From a checkpoint of a small mixture-of-experts model trained on Wikipedia.
Size: 14 layers, width 128.
Experts: 144 SwiGLU neurons an expert, a softmax router.
Training: 407M tokens, 6442 steps.
Below are experts of layer 8 (counted from 0) of a mixture-of-experts language model. Rows are named down (a neuron's output weights, with its number) and show model dimensions 64-127. Each number is 128 + 24 x the weight over its row's rms, rounded and kept within 0 to 255. Numbers have three digits each.
Before each expert's rows: a language model's description of what the expert responds to. This comes from a sample of Wikipedia text that the model never trained on.

# expert 13
It responds to: Mid-word Latinate fragments. Short inner word pieces after an initial letter, such as mos-qu-es, d-ign-ity, v-ul-nerable, cop-per, in technical or descriptive text.
down3:123175109135111133151080156133138129154176083121100152125110124180156126090115173157124117117157141105127152130129093151125079157143084109127141124114123149148107167100098139154153123178119099
down4:141123124096099134171137110149098103110124125107148113112149154156066121128119098097112121137157107124116103116093089127122105145140109122125103087148129168101145093153119112155171120102114126
down5:126166132146136153078135114099148158078122144115103126171127137159117144124159110114173104120168127092148109098114091135100122125148110156120117120131097134114139110110106107127144110113119164
down6:054137135133103131129150101093107148155129136125128127164061128128122128133086146143120160130097103121120156121135096158106127149087118108136136129171091128146117123169122121119117106144107132
down7:151152098141124104101104130163166112153112086129116136076136094155141156152134142103107136133083170131157117148107101142129154092130171148136120144108165110132150134118113130114154164146148167
down8:129103164173096121180112163094132176152147119114142164112164137102101123136122127093096130115121152088162176132125140144139146141126110102098125104118141165149115154089155153123175138125144092
down9:115199161140155124109162127131127148174124114126102108124171126092116148175148089111111121120144170103131182137115115094121132126105106112117134144133128148139134157131131149134126190172101115
down10:114135159133153112114125131163129107123091168152186148085104125132121099121159121110174109110080083129175096123166104127100133104104095133118145125140129100112111162155103094110149106135089123
down11:101123116106115131136158137095085130109094083162155152108143075105121160140080121108144080094121115111152130140126168118125160153147183162131154126109137156121087118122151116133092193152097126
down12:140130121132091123146123088125122210069113153144125085135154115132140147121153177116127205132108180118136093130148162150141139150125154117116147183105124135134149170113111106121086136123113130
down13:130121147124168103121111177152142096156125153137167170113157133114157168146137123098118106126136092132104136144090137127151129097139091136123118109142148129117115106179166165147161138129125142
down14:140100173140109143088109110129112141148094166138089128107138145166124120167135161136125112159133116119129138133111112199097167184137130123144111133097127148133125148144123144117117131071127135
down15:086152151137119074128133131165128128141111154158173121086093113110150135087133101118144108130126104148163083147148111137094168131171130145112165090116135149141135105161118104081097127134150158
down16:124078157135114116124124118130142121138159124159159126139122124126135100126158133101140070121099099149092117124132083148120120169101144114145165115090109136104126136126142133176159120099124138
down17:139120125115122143082119102133111121105063141129097112140151064159106164155130138108175160133124139151170110106128140144090114110102137101107178115158135146095094118111143168098100134110115098

# expert 15
It responds to: Punctuation and separators. Dashes, pipes, parentheses, semicolons and commas separating fields in tables, track listings, credits and statistics lists.
down3:133095135115155121156150119130160115130112129114144133134183145130155103113109128136140159120089112099137133128147109169140139135121121102088107114140144150152114082194124134097159094168121111
down4:140095185113061126123094113104119135138123143139126118152131116128147108104147100173124153137124099154149124127136175136145104112128088082134144107129178104177121086151128126106116151085113126
down5:151111132086132096077154103104125121136133157140164083113080117114143149099155099086110138149160115113138138123114184164137099128098105084119099066108125115153170120102134107129138150133127134
down6:107114135125112105127125121149157121137102120171129132156123089143128101118147113089147167125130121134121128101147120165090155168118160152137207171168121138137131103173117133140121094112121101
down7:096132106087158103096136145117121141095103176135140120164108124117162140106109140107121141134132120119089082156101129124175106158085140123121137123155111104156132117128117139138077154146132162
down8:164067162128121106122139113161151146109120089123123116165103151128107112120116134135128092103140150135113105114160138119106118109112162098083127171110113109159113132138150144111138105156096165
down9:095110129129095130084128114136135135195126126151153112137128122104158177148140131151101103131106137158158160110110114102127126109091166142112105124114107153119158115098120142113135154097126143
down10:124143200144140139156139156171143129081161169105118099153133128120121164104094114106119174144100088102126100144159110151158130127157120131118129133146151119128136140103161103160082115151158144
down11:098080165134082142099130122125162144126136102096153126151133098111147132139174136095120135147127106139121122144119104137145138189133154121097105094150129108106124147148171133133171137053132125
down12:097116126169128137125124113103143113130099133114131121151125107093168075148117189164144145092129102153159079125125107154117182087117116092133096108110135104120104125133118137145109159108155121
down13:141164142138130096098095132146079104122135103113154097130070116126080122129125119145095105098152126130098150111132098168131132133131140094092105147109132163131092121095159135133125120163074141
down14:190163130092109150138123102154136121110138131142159104164142135153146136136086148128128093127111133129099169116156103131113123169119133114132124124136114136155173083093103156155128098108126095
down15:158119138127142102142099147093112134175113128084109134167160100149102132121123134188086139103136145147165131139126132100102132148149137170166126156142168126127131109147084132146121102141102160
down16:057165133104119096154124129113148152153166093123134125140115107147112132121153156093150124153101146138155145125142156136126167156117145150155198154085114089109102107073096127125151117159116111
down17:097157093139084102152113115121177148180099111118101154144136165120088117103124093122120085125128160136136128157148132119120123150132118105126149162132169098095131104114164156081149156106114098

# expert 9
It responds to: Articles and possessives. Determiners and possessives opening noun phrases, such as the, The, of the, by the, his, and possessive 's after names.
down3:102130137081086136083133141134130095132146137119105106109128068113150125148127148161110169083112161137139123157100148164146118123107100104124146099135160127109126147137131094153133108100109085
down4:132148106087106152129137119134179116158085142164142156143114151117116153128144101149122103142113140102098160098118159165117177144092178078096136148136130116118086102189116106074162158099112147
down5:140084115118093111125127121082089142132123171108118099137102121135154147105096109103150109129150109097125152156126142097153090100141133116135120126069145123107166112078148124153102146118110119
down6:100116132159155132149114133135150156128126103150131145154078144090109111107159093163096096109122089131077147116185109158138103162166125064141124155115105151130127105147138152081119120154133154
down7:120116139150084149149098145117170139132105129145156114097124158092162165101112126131112129161147127091101125123147135174098104121112141166141091092148135174143144096149126065135091136131137147
down8:125116158163136154148125124101124130086124111136113152088159127158090101161104162112144131070134085124132089190165134151185102152121149105111140151121123176115119147136141135116158121109111142
down9:133064112140130154110121143105120132131146096098119074141129143129130067101108143102130145106104149090136119123104166108086111154108120117172145162148083116102104125124146169139134110120173139
down10:152124148141127160103122119108173136112134143140111146101123090205151074137139131138131124114091106132151130148156106123172149091129110146149117098187130109153163139154086116150135096079120128
down11:102122099119118140160162137103164116149112109102096174144117139103105096123180122150164122121101109126167123134127112138124159127117094161150085146150116145126072156108148092128115146182148146
down12:121136150109166141161079117139168185148117096135092129163125105091138119144148134168129131160167161136126131130104128149104098113144129103134102169157098122124116124125134170166132126092098135
down13:119158118120114134152170127170124130109137145150147079159106092086120118154121142072117099123127127141113134125133123161144129093134099180139159126141112065157074087138147098116090140104111148
down14:125085161095154152108165092136126113104087156101157141127133118062122100152096113135171122146128169124149124155136109149135078142130144132099135159106119089144101128171126130132101089149087108
down15:126141162150126121126129155107124084137126139143134155101129145114098171093136105141115109082129100150112159118120149149114131109132121117114127113152153086078109170133086105142110079150074134
down16:125154121187127095108148130162108160097126129106136135097139130162127119096092124117101144130145107139184110122146094108099133140107092046158112166117189132133157103116137150129132116081139128
down17:134161117135188175125082105119096129153115106145100102092096113075134137122174176137140111095158146106109088136134125094135143126125113063146144135145153106124135161104091096144132115096166103

# expert 0
It responds to: Mid-word name fragments. Word pieces directly after a capital initial inside proper names, mostly places and people, e.g. R-ost-ov, Pal-est-inians, Bud-ap-est.
down3:121119102164130110126186152117140185104140124146141174150131099105163139180126141133145160077147117123122140112114096166127134075126148128113105133122122113108136090072154156125109161116104091
down4:114136121113119088128136154080120096127141132085141114137121110140094129175110159112127097136116157133099161156135111141141096131107161120182171127128092130125144113135162129145098128121108150
down5:098082146100147120121103111140127120162156118092168115196137136120119140107135138152180135116122133153115092156115095135117117128139140124108110124100087118154122114153143166157124120126106151
down6:131132146112095137115126115111111119088172102111114153131102178124120127130181110111153120127170139173095137091102140195093128128143094151169131121149097087078123159105119150139163123103110145
down7:126197087088118151065119126137092138110150153131089126103125112154149130080156141155113100108146173134152101134143130122142141124125127114129085116107089099109110166145130084087116135142111101
down8:131177111102116107134126107115127120148101168107108119123111134126167099069106150150096116144115097145125084169124120115146132091110090144126118098146126100097114083126082103119143076122151163
down9:156104128128156113127100145147115149154139126090142100120126129138140144123152124151147130174157134114131123138130133145132167099097130153128149134132141156167105097087110117129103169124101090
down10:148129114103120142123139167167113147158078080143118089138122117151118126163169129126093094134127150146151084130141116144109106141096137103135120079126145175147115132088122150112173143089139146
down11:138127135163120121133117176154142114160119098149129129167106107104130155151113092121149170085153144112125119143121122095108069096100115053166124105112161110151121108099097116142121124141089136
down12:045139148140113114115128110098083107117147123123109151118135115139116105171146090121114122122100149108142090127134097118120121126132165100126143098160114121185133153126114116100158129143162109
down13:121124155103144151128129167096112146156121142145127127096136117130095184122123156193136167136115146120072103151156159126126144139147147122112132154141159125113111077120131151105067095117132147
down14:160150139151115099131072093113110117130137118062155145130149140144148167101148074135105098135144089111115136127127133113129123115121118110140135142125157148095161147102163118135137152107130131
down15:135105128114120128150169098136141090115154135117087164129112157181146142126111116127118103115143189173176091158050144101134127132127143132139098094126112121120119125127088190150148120099125113
down16:161116100163133116112121165131155168142102108138143117139111103120135115114140113155138157072157137155126104135142123120142136137120119115102119081129090211142130120134157096149150107142116128
down17:120103113107127199126072170099172146142112118109150121135096131122078134127119121141090142131116076112133124126111123115164152142148160116132099152180099093139156136071153126135110132104113116

# expert 6
It responds to: Table numbers and separators. Pipes, parentheses, dashes, percent signs and leading digits of years inside numeric tables, e.g. climate data, 2011–12, 1969.
down3:133088181150130102107052151163134135152121144147134136109121142124114117115088117127129151155110140137127129114187093156121175128108126122101123119128118102155132163102118123078136162090116092
down4:131149135115165136099105159111172125158115145128123134136180133128117140132148134096175113142151109075133156135132118161136128115128129105107153162104153131110155125142139172133174085145137133
down5:160130135138086166132106098159145129137155156144096138121143123149136103111138131166125122081149129089119098112160123160128124124085119133159155155128126163140157134174151089121165110160123118
down6:129168133102119177116177133108101165102144138124164155089121107129117136187134151141149130121131112147126118118107136153148096122122134125140142111129106126164090107142069104114138141129139158
down7:129093177146097159125108111108144113142147144107110149119133161159159133160097126117161132086146133139142110135107081146126117142116094121108095151137108152085113176103105118106107110148123150
down8:139110166090160128105093137148105083144117097138108162146101173126147110076134117176148142079131160112094111111167127137113115140146142104136090142149107152160119096136117145115084130133145141
down9:143104108121104133119155112082128090088116086082131127157107089098142129107139127136108124076126106127115140117115136112064148088140099167157129174147106131160125144126124154135111174138096121
down10:105096128136118123151120138152104124074116147088147125144162139134122113100102101129102108103126163138118174143140122106111131147088159128108156155133116130147151114104180157141101102155130134
down11:166129144134097092113127113136089117150117102111108163165152121093119120128080175122112118160097110144127166142138131124124094122125125108094152126125125142138163163133153155150157175121167146
down12:155130122137129112140146132157131130121126089176087149087109174149093128129132125148129151105111127165143147124120156145149097142127119137140138153142151128094121075188101081144132139105091094
down13:151134148149128128113134180102149137137106146116120098116135124115092141127088124156143127131088136154092135154141169130136126122165160098149105142144149093153135129128101221133098139092128100
down14:112124132114137163105113112144076111150136098129114099159142131126130125130094160145108124118129120172116112150118118133111126113173135093159129159149111146172118113198146110129116100088119135
down15:134158106108131107127075158142107164091100138154113130146132146126119140108098162083138106130126153114116103134117116116106110170139077121137126144210140139153109150119125154120147143093139150
down16:102141105103143113147161157122149104098110110180099154145093097139101085110102147116132117134167164119117112155136069141166158139163132125146085117136093121134124133099100091110118087106115141
down17:132160096124119082080118116146123070135149131130134080143150153126124093138176075079161117139104148125133102129171164150118105107095154115112153163111086121122121116145135160137132136105139092

# expert 14
It responds to: Paragraph and heading breaks. Double line breaks after sentence-ending periods, section heading markers like == and ===, and table row ends.
down3:120102111143133162129126137140134126083063117084120116197115148093101149126115117140158145154118148105121096148133143150114151166129164138140098107136144149099157152152115169100164116152127133
down4:131100145134093132144101123145063149119130101132118159103134104165143129130110103128164151103127096102098104135101169132110115121155104151117101072091126190110138133150138100135152128123125165
down5:128090089122097151172113119134140098156117167098153111149142157122107142112118092068148096151154138104181132141135137120135142092108108132146119077107112152107095080111088185085136118156144107
down6:135108098167103133131121184122126148112136132093131121134078129126087112118105127141129158173129149123111150114115104133089138149124125139142125115135153128086099127150164113162122119148103139
down7:165099118127152128166101122113127157135099076142095145127143123099115103138111109146155125137167122099173143114157128146133123084146141103096098090108106136138142130115151151138109155127149125
down8:121126117095126119121165154161127098107145136079108107089164118109147143153130086155113146169130134130128099139114136089141042112138110120123155139145073093171130118147133139125127174151092169
down9:086141101148127148127146148128132132126147118140088125126113120134140142121126106076142114113123115118188138159132139150114175110101073150111078153104137124110093191127132118151106115136145105
down10:168151102169075147127087130115130081139149119142108145152176138137134145125140100147120111110123157110151161111116122125145068172072109115155075153103163112102158112140112110163139121116139151
down11:156165146092128137139123144109126132108142086162119130120142071149097116104117173165115132111138133197109121105144149106144117132122113142133171114129160120126127164125117076138127140107084125
down12:136091111150125106145120128115146142080113119156136097134114130168134147163083171098101164132109127128156118129123155138117097098154126147139106122115122120148104110129120121139112163136153127
down13:171137139089184160141103138153151114114168117115112145117136107143116126135088158086139122131178105135121127114141129139150164143123108122158111170095119106119088132111135104112120053149134142
down14:146119156094109130141107156115128093132116107142128102156114140138132103126158156192096128130131121092134129138146158112121118148126091130118116114159079113172117171109128183117134156086135076
down15:154136086103132176166116087164166135110103136127110157120146104085100101116157117162165139112160119165094141132139121188135126126089093149169124139122125112088112119071099123106149135138155087
down16:156143068126115166162140126136143147147132107132144117099118131174132118112117146162150101141126130145154114149125171115104115159127134062134125149109159144093124099120117201111139160113106167
down17:138170138112111126122122127144142170136141140126132152115150141104118115148135157110112093134147141178170169125143093100162105127113106143101120081142129069144113096125125118136155148169148184

# expert 1
It responds to: Name-ending word pieces. Final pieces of proper names, surnames and place names, such as -ton in Stockton, -burg, -ville, -ford, plus common first names like James.
down3:142136129128150143147136133075091212112119106152114146129139121172100166157159129125141100138113146153148116105173138114126132123144136174134089181165130089166141126087120134148126139141107153
down4:120143097094117092117152110126147156117147134161165137127141159090135141087122113121112147102121134136173144132123152154166165123140080097093121097121110141125098117121129143121139118179090137
down5:166136123087142164140129161118089109124122145111139131162144112157121106181112092117121155152135121137079142141118111114121116126108098131085153095155150086114109110158150110086144166146074155
down6:087132116115136101130122085142123102126126137118168079134127139144117129059120150146147087088148126143156143104172146135137103144140142088122072143113108158152155155145107100143154112134137048
down7:121151160161097084123133152103128083101144156134147169143106138149063138142110126118133101144085149119151187117127125152094138128140104128134120113106135144122156113134151149110097128118148121
down8:142095137124140130133113133128168165133142106134111140087168105101156110120108122110142069104141122128149123087118082113148117108108119109099145124121120156110123129176139137128150103104127118
down9:147126117152126132093148109131111100161170123094167146116138132177138201152162119122123104149138121116105153154147167167118112117149131165102139145084161147089133130101108085135126166114124157
down10:100120108146113109114104126144115113147114184164114170109152143126125114118112150130166167111126104150153102137163149106146132115153148142095159151107114162110191156121161112081183145090122125
down11:151128120097137167117096139125133078122143106164158103104117140133128186114173094111145156107185151115152103135129110162097155108098140118184130141077110159126133119123143100131117062105113113
down12:134122122128148109148141120093143116121185126103155113136142169119133113150113103171136166150125189123101135151116111137129149152124132081140121152141140152173185134142119126070146132121112123
down13:101131157152143132128088117105191145121084117111120142147126114146129150120152153129119138083118093148128131104156129099116142146161136138101161112115102134150116152092121151162144101149155121
down14:139163132146159103132135134138105112140121129140097139127138143156120194113161164095141172094125146147146094117152109179160151170130131088115127120143120085098108114109104122089131113114097092
down15:114127113147147149103079120157149107115104082115121124120141121141104105104164108116096090130137100130073115117120142135153148108116090121115136184144112151135093131140101159132085119110099137
down16:153087154142147124150135150136122106155114098114117146158095121064114169145145097107118154102085097136119091124132107135145154125149099082115163121087106147127104137151113144143145147116162174
down17:113138159094058080150149136134145102128133141129153164128098080128096127111137111120149128129109157125137149169100110141092142148126155124090166106077138082104149151137096135112094163160109149

# expert 2
It responds to: Prepositions and prefixes. Common function words like in, of, and, for, plus word-initial prefixes like in-, ex-, pre-, pro-, often after the.
down3:167115111118121143100157192143077139144130096113132190093159100113118105151133186094121107152164141143148162134126152135148184142119088102151115141122152116115137143124150142118113131104130155
down4:103137149116147088122105083112152090106090116120156094144104123138168117122132124119161130161079147133074157138103110139173124145092099143134099102140141141091134131125114129143144131097148159
down5:119139140118145138112086157098148171131149171176185155097139123127089120095174121125151128156131121113126165109123121112149146147143141155130143095143099116139144141091123101122106130136165139
down6:159141110135133110115112119095120087120137149152112153140128098132119094142150156145116099114136196102122111110139120088142085080146117160195095112070101142109177135120139115121130108143109133
down7:161141114110147157140112126158107142172091124145124142104161107123136120110136150151105128143152137149172063128124137119150128116103103097109108131131109152125097142124132111139114109074098106
down8:136151137123094151138098150114134106108122137183094118090151147134125108128109173116104121097113151126179122121125155140173073129120117128124170159135111145141123129104164177128125147091118127
down9:146068186148117157130124084133148134182111138098121098155121132109142140110140109128150157120102145074115165125114121128136115160105130121108084136135103143141139135163114136116124152153150109
down10:171125078121128153147140142144113163164133135163104160140168150175135138158104172114154152136128120138147134133109146168146120165127141139093144129059110072128161124139133165170139134135172085
down11:073131171114164107129119104136146131121133115117155110128146110120140088140123118153147161137145169163103112160077119154158137127132122153074139113144125101150116116138132099152168136130125143
down12:115112101125120088110100132143114143087123147128146124147122153088093168063106156176134158150091128097080152120168135131119142108117120143119157131139136094108068137125118117147136162144167106
down13:139107073133144114156114145081171086102110084144112157110103094130132107115122082117132102087138121122135185123128131134146119133099170112173118118140182158122111107131135115133134120127138131
down14:121128146119150136132142133109127155168099134121145139070124155113147133138144078127119133089151123124152136095092156104094128115115088126124155118142106108056107091117113114093147123099141119
down15:164134157120112124147102127098139138142142137136117068142097105086128114128141132168127147144152121079163108119124153146145126121105129096128116124133137147130156145066101132125120128115158142
down16:148094088142157112151151192173110134116089140127151144117143125115143133146116118137115163144106168120143129121102156134154134119114140087152143099116152151123092113086147129115157163148127092
down17:158161133130124121173155127120155106085066109113150147121136162146120129128126107150150176154110126153151098145111141139091148124139132097096085168110159130106132116115104135105148170083146175

# expert 4
It responds to: Foreign and accented characters. Byte pieces of non-ASCII text and pieces of foreign names in Thai, Greek, Chinese, Icelandic or German, e.g. ß, ð, Villemer.
down3:122115123110119092096165125139148129120127111131128155098141102137127141132113143146161162197130158127118115143149154134097102152122169184104113121107122139126155150102110171139158124148104144
down4:107088112161090154173115135112105117133125135111147114148150126132136163113150178133100127077111148176135114133120118096145148090160105081150153124175135112110151144136104154138149152184125159
down5:172146131132110133155132106134143137156077129137117123119148084100092164140134147153126164180155123120146100145124158124131144117144152076116114074101120142150104117138092161149109110152107123
down6:148112145128094147148120119162140132178136135101122142136162088182104150131140146122120149116140153124090123125155137128155144116120114105147129121088117156144124129055089138105116128154162141
down7:149156145085136110124112111148157116122101153103143102155161108141129142122173155154108096110152166132148153109119136121105117091131096164142139148086137131106116139112145141137118119092135171
down8:164114175168113121098126155111135157126131100107162086135110124106129103151138072128121145143107126087101125154132085099087105127151127119126139137152156091134118122138138168157146143130123142
down9:137110110180108102134114098179174079130087105116125144087154094098147121094122092139116113151160102125113165128124139144127106113150159168129153098119085092161116158149128138138100126133103118
down10:127167086101082122141146106159112124136133139158131132108167152108130101099146169139142138165121127133108124185155125160151149149116128154115133106083101135120111115168081129126152137127144135
down11:111159091111149153110138105151124159128128118128117167130144138152144113122104152150127064107083110121074172116151094150115154127132104078135103136132142160112165137123139125139133128139125083
down12:098107094133114114105107144150155136088119112125113117123152118141165154147147149084158120127143125121089118109134116161116139140108145142137165142094093063164120108130098119155136136154154131
down13:093110117182155160117103148147118125110137107124165118168110147126148175130103114107126136170098123127086140108130099094135136109135131095150080155187151106129142141115194118131125108105141124
down14:083129110138146159125150148101129119102105092111091117158140123151132119114151111170115097115126106144088140111133155101114145098091115158147147111152137123169140132095147101133136090130175116
down15:087139128117115124093109160092112081126124118105132128175116126170098104106106128140118105140163127167143138123093169147118103161125125084098112101148166098112148148131082108098148132119154148
down16:113118088145104137125120147122104096120118088138134134100153111095132123153153108129110111086099160107159120142132154098105101116113120138129146110152113185103098188133124120077164127113118141
down17:094120130152139120128118146135117121140150163101115164115137141095135112171132149125096121115119155127182102135155165146117110112147105160132123157128138168158123136134094101142119131165151135

# expert 7
It responds to: Verbs and auxiliaries. Main verbs and auxiliaries following a subject in running prose, such as was, had, were, has, also, might, resigned.
down3:103172160158148134107102131120088124083136153168101119108102103096143135119135135151117128148128123096088095106131113093114128118143127146152153153132093122097092110109164138166080070163126101
down4:114141158096082112189164133145116141153112086145164108116139112177095110142128131112146126160104144142107134151138144113126133130149117157114153173189129100131138118169081136107165145128115119
down5:087107073130109093094103081146152087110130116122108144140125146150130105124109086132158102119145124137122173154138131128113167152122169112128132141135101092139094139125100140130112099176140118
down6:096112125096123126146154117143166132163118146123111139145138111171123157140100147146132117132159138126100127140126144132125075085131120150153150150153159110123149123098117093101132149088158187
down7:145122165089077089111152085133101145164160080086177116108129134121125116149119134141127104112161156130146160164125139111141136113118110090085155101111115141162164115132137161129114148133133136
down8:146134088127121156131127130139113105132097105126118107140164123114128100102110133082131075140116083132152105184126137101148090149113107102126133151193169124147135102161119197139133171128105122
down9:156116133144136144153131160152152118135173130092126103079141139132154102126071112102112063132149136117115076154128171131146118121136155066155132112132161137144174142104158168131105143069115144
down10:102125102119175131112152124146114122124177181130098117178123137128126099120099141125159150114153088112154086099141084105123108103138086173152094100121119129141137163101091119154137138154145110
down11:110087130115109094145130119193118120130124143093149132143091129152138148141118123111150125105121151114098129115134158130121131095155155132081112140144138155152118127129135113137126139121086156
down12:089130151110096179140086141152158118127134097108110143091116162139107166104115156155115149092122126092141124161158149172099154127141137077130111153113138110155154142113139173112127175115110177
down13:126102143087103096123074130140118159123116098154145110095093168125146108112109131135115143136147076146083080152163123164162115174123103147139150132158119125138115111127160141152167120142092124
down14:141117135168119145105098166172096114143124159135096162158116113175118154108090105105118093095134084112137127105111137158107128086127119098140093109137108166117109141099140146196120121147105133
down15:092123110151140158085106146078134115105111116087101113124130120147166159130149142092102160106136073151135176119149139132169120107081117149127091123106142128088135095156138136176151144098133162
down16:122156137175115151090143126108100134117131116164142132138120104138123168097150118155117140145129122077171139133110148099104179150170143173139140138105114136149130155125109107142112130161146114
down17:140127147147162115162087124157108115198099134092158125121114186148128138140100154153125135111110111138115141172138143133089151101118155100165130139129131175054135110104098096123133101109137097

# expert 12
It responds to: List and table labels. Line breaks, dashes, colons and capitalized table-header cells starting list items or infobox fields, e.g. - Country:, | Written by.
down3:131132070111125181111059163116148117096140122107128149110109071105138117125111139104144101136118048101100081104123120155149150055106148128112136135109110133100126105144147107140108102112141143
down4:148116167126098137163113125122084119140098122148139092129082108100100101102142127129165146101131147131134143156155135175143168097141118148099106124164081068149149117161143134109165166169117158
down5:145158112100115112140102107104136102120148166127112121136128129182094100156116128146129122129091145140130119051090109140109154109134083148116154169165142102148125168123144116141105121148128106
down6:120164140126120123124125155152148106096156107110111113091155148128107116147104110121132151123102101133171158111144107149106144173119107138161115154136179147123152125130133129182096124109115148
down7:162112105094140134104138111109176122124113131098165108123166127101139105130113134129152124133147136097069098128129075121137155159129108115118135168133148121168099138143117067105147153147122160
down8:139119135172187129151102112105159143117145146106123127105137167119102118101089121099128094118115134129141138112138129092116101143149084071101146149123149116181148095161091096124153161129128095
down9:147126110172121146113148082138148079156122132139125143107081130111141144108088119144132114123136119116074131152124133099143184143145098103147095136128118121107111131138115082106095160065098145
down10:105140139138138104070115120134144168137113120134108088140138139096124157168136146159123130114128121104151076114112138133157190114149128145160117136103173150108096102162147176142133147188154129
down11:110143118126146157145162138105136134148154067133157105145136153138129095148132097124094100145127089192112113103163144074140148136112113142071121147163135142120097075117158097142082145144149119
down12:128181120125146130115116153140131148106126119141143129130163121113133136103143133138114132126144086116069144118111097089134102191096088141095146159117103141108155144151126175138149143098164094
down13:092150087147118112146146111174097118125076160126127072159128116130127182158089121106083108133125118116130171079133064152142162133141144147123106114130099137147147127119156130101132116111119119
down14:136140153124135137148107162043116118138122119109119112107111130121115119169147100188120107112107119103180131084119141137089100122125147103171104126131142139150152117163138122103127132110128148
down15:150143135116131152127109146113126112100112146115134112099064121148112145142112188103128170145123141113122152129116115130091105098136122067166192123167110100125128129128152116135132121129162151
down16:134108137124129112138083144132133158122136127160122128171121145137179108127081130137150110090093098097089125110150154145155132121110149148146114147134141203136101104153113163117107111162095134
down17:141129079106147114143127148115158114123173097114155098073101122120131096119111111149116110139105130184132112066112151128101099179099136094133113104095129122119113143100138112116083135132165136

# expert 10
It responds to: Digits inside numbers. Digit groups in the middle or end of numbers, such as coordinates, frequencies, scores, percentages, e.g. 88.5, 54.065, 737.
down3:107142116090166087116156120170095142083116140124161143159137163131103111167106136150125078152162136197162165139101136151107130153143109118078156143116145131110133148103163139114129146118136161
down4:159158149115199080105133140154144096126135115142119130121114126119108126102141139103154110131106102167123105089125110123094172082128109140131154138154130139109131089093097092159123128166132133
down5:149142151121140129142149132118120127099115176136148135095148157119139090114186140122143170113118120124097154099154090141144143113137110128143139094130093109108113130117102100129148101161146129
down6:091092151145141120132103130146138145138126143156115184134100146122118101116133154110120137152148109133101114111157149120082109152134141159096111135152107127119120109163169107114139133164152119
down7:138141163093104151102107139176067126115160137150055140099144139168097153141106155108138145132102149144172095141126171107129091104139134092154113099111109129131147120119144164138143096086130113
down8:122153149114092139132120080134086105151158151153125150089138159123094151131090109049116097109149132162166087132091096145110132119147098143101108139141123137174159134136136106140132141123134126
down9:108108161150143166127194111084109090174137114136132189115120126120147132143134129127103116113108165138089137146146128141112153156141187103153142107115132145169097108126143148128147115154092106
down10:143145156122104129112141149105132154120148150109113113142160106119118130164161087124155131105188113109158176180136093150116137138136126101158179152130157161126101101130089174131158141139150146
down11:165150168152136123124123190112093129158126112109113149123087087084162149122133090157167137136138111117105152147083115138122111126120115146109097142142145109144129126161107104119135147103088095
down12:093084131100124151121127115107078146082111109136178132168131109129117113140126113108116151139103176099095117132114142133115151118143140148123115136130118142161142120166096106121140137137124135
down13:147128118139079140126105113146119137152081129134161121122143125119139126129109099100111145131166106137121200095161130157138184157126131166069161168126125108133118152148130136098111134141137136
down14:127104152150133091102094127134111120151160139138148148137112127137146117112148169170149073150185087116089119122105120133132102111181104119115116084132108115082110108103109116099141103144114136
down15:114101103106122123111093131129138114138114162102174118177124120154155146151142124114139172088112141083144170133161104135105126134115137139180155092103144147157112150121150111114141166171137140
down16:160059128113117118111108127140102143139097124079151129139140106177153161152134129136145113133094134120144177149138111121099107159117177120109106137114132130158138116146080115113142119138155124
down17:108141109094100154108090151132106092139130155130088106138150145135169161119132100103079099130107150144148136102113156121151152128152109168132130169113103161157119169152142146111100144167073121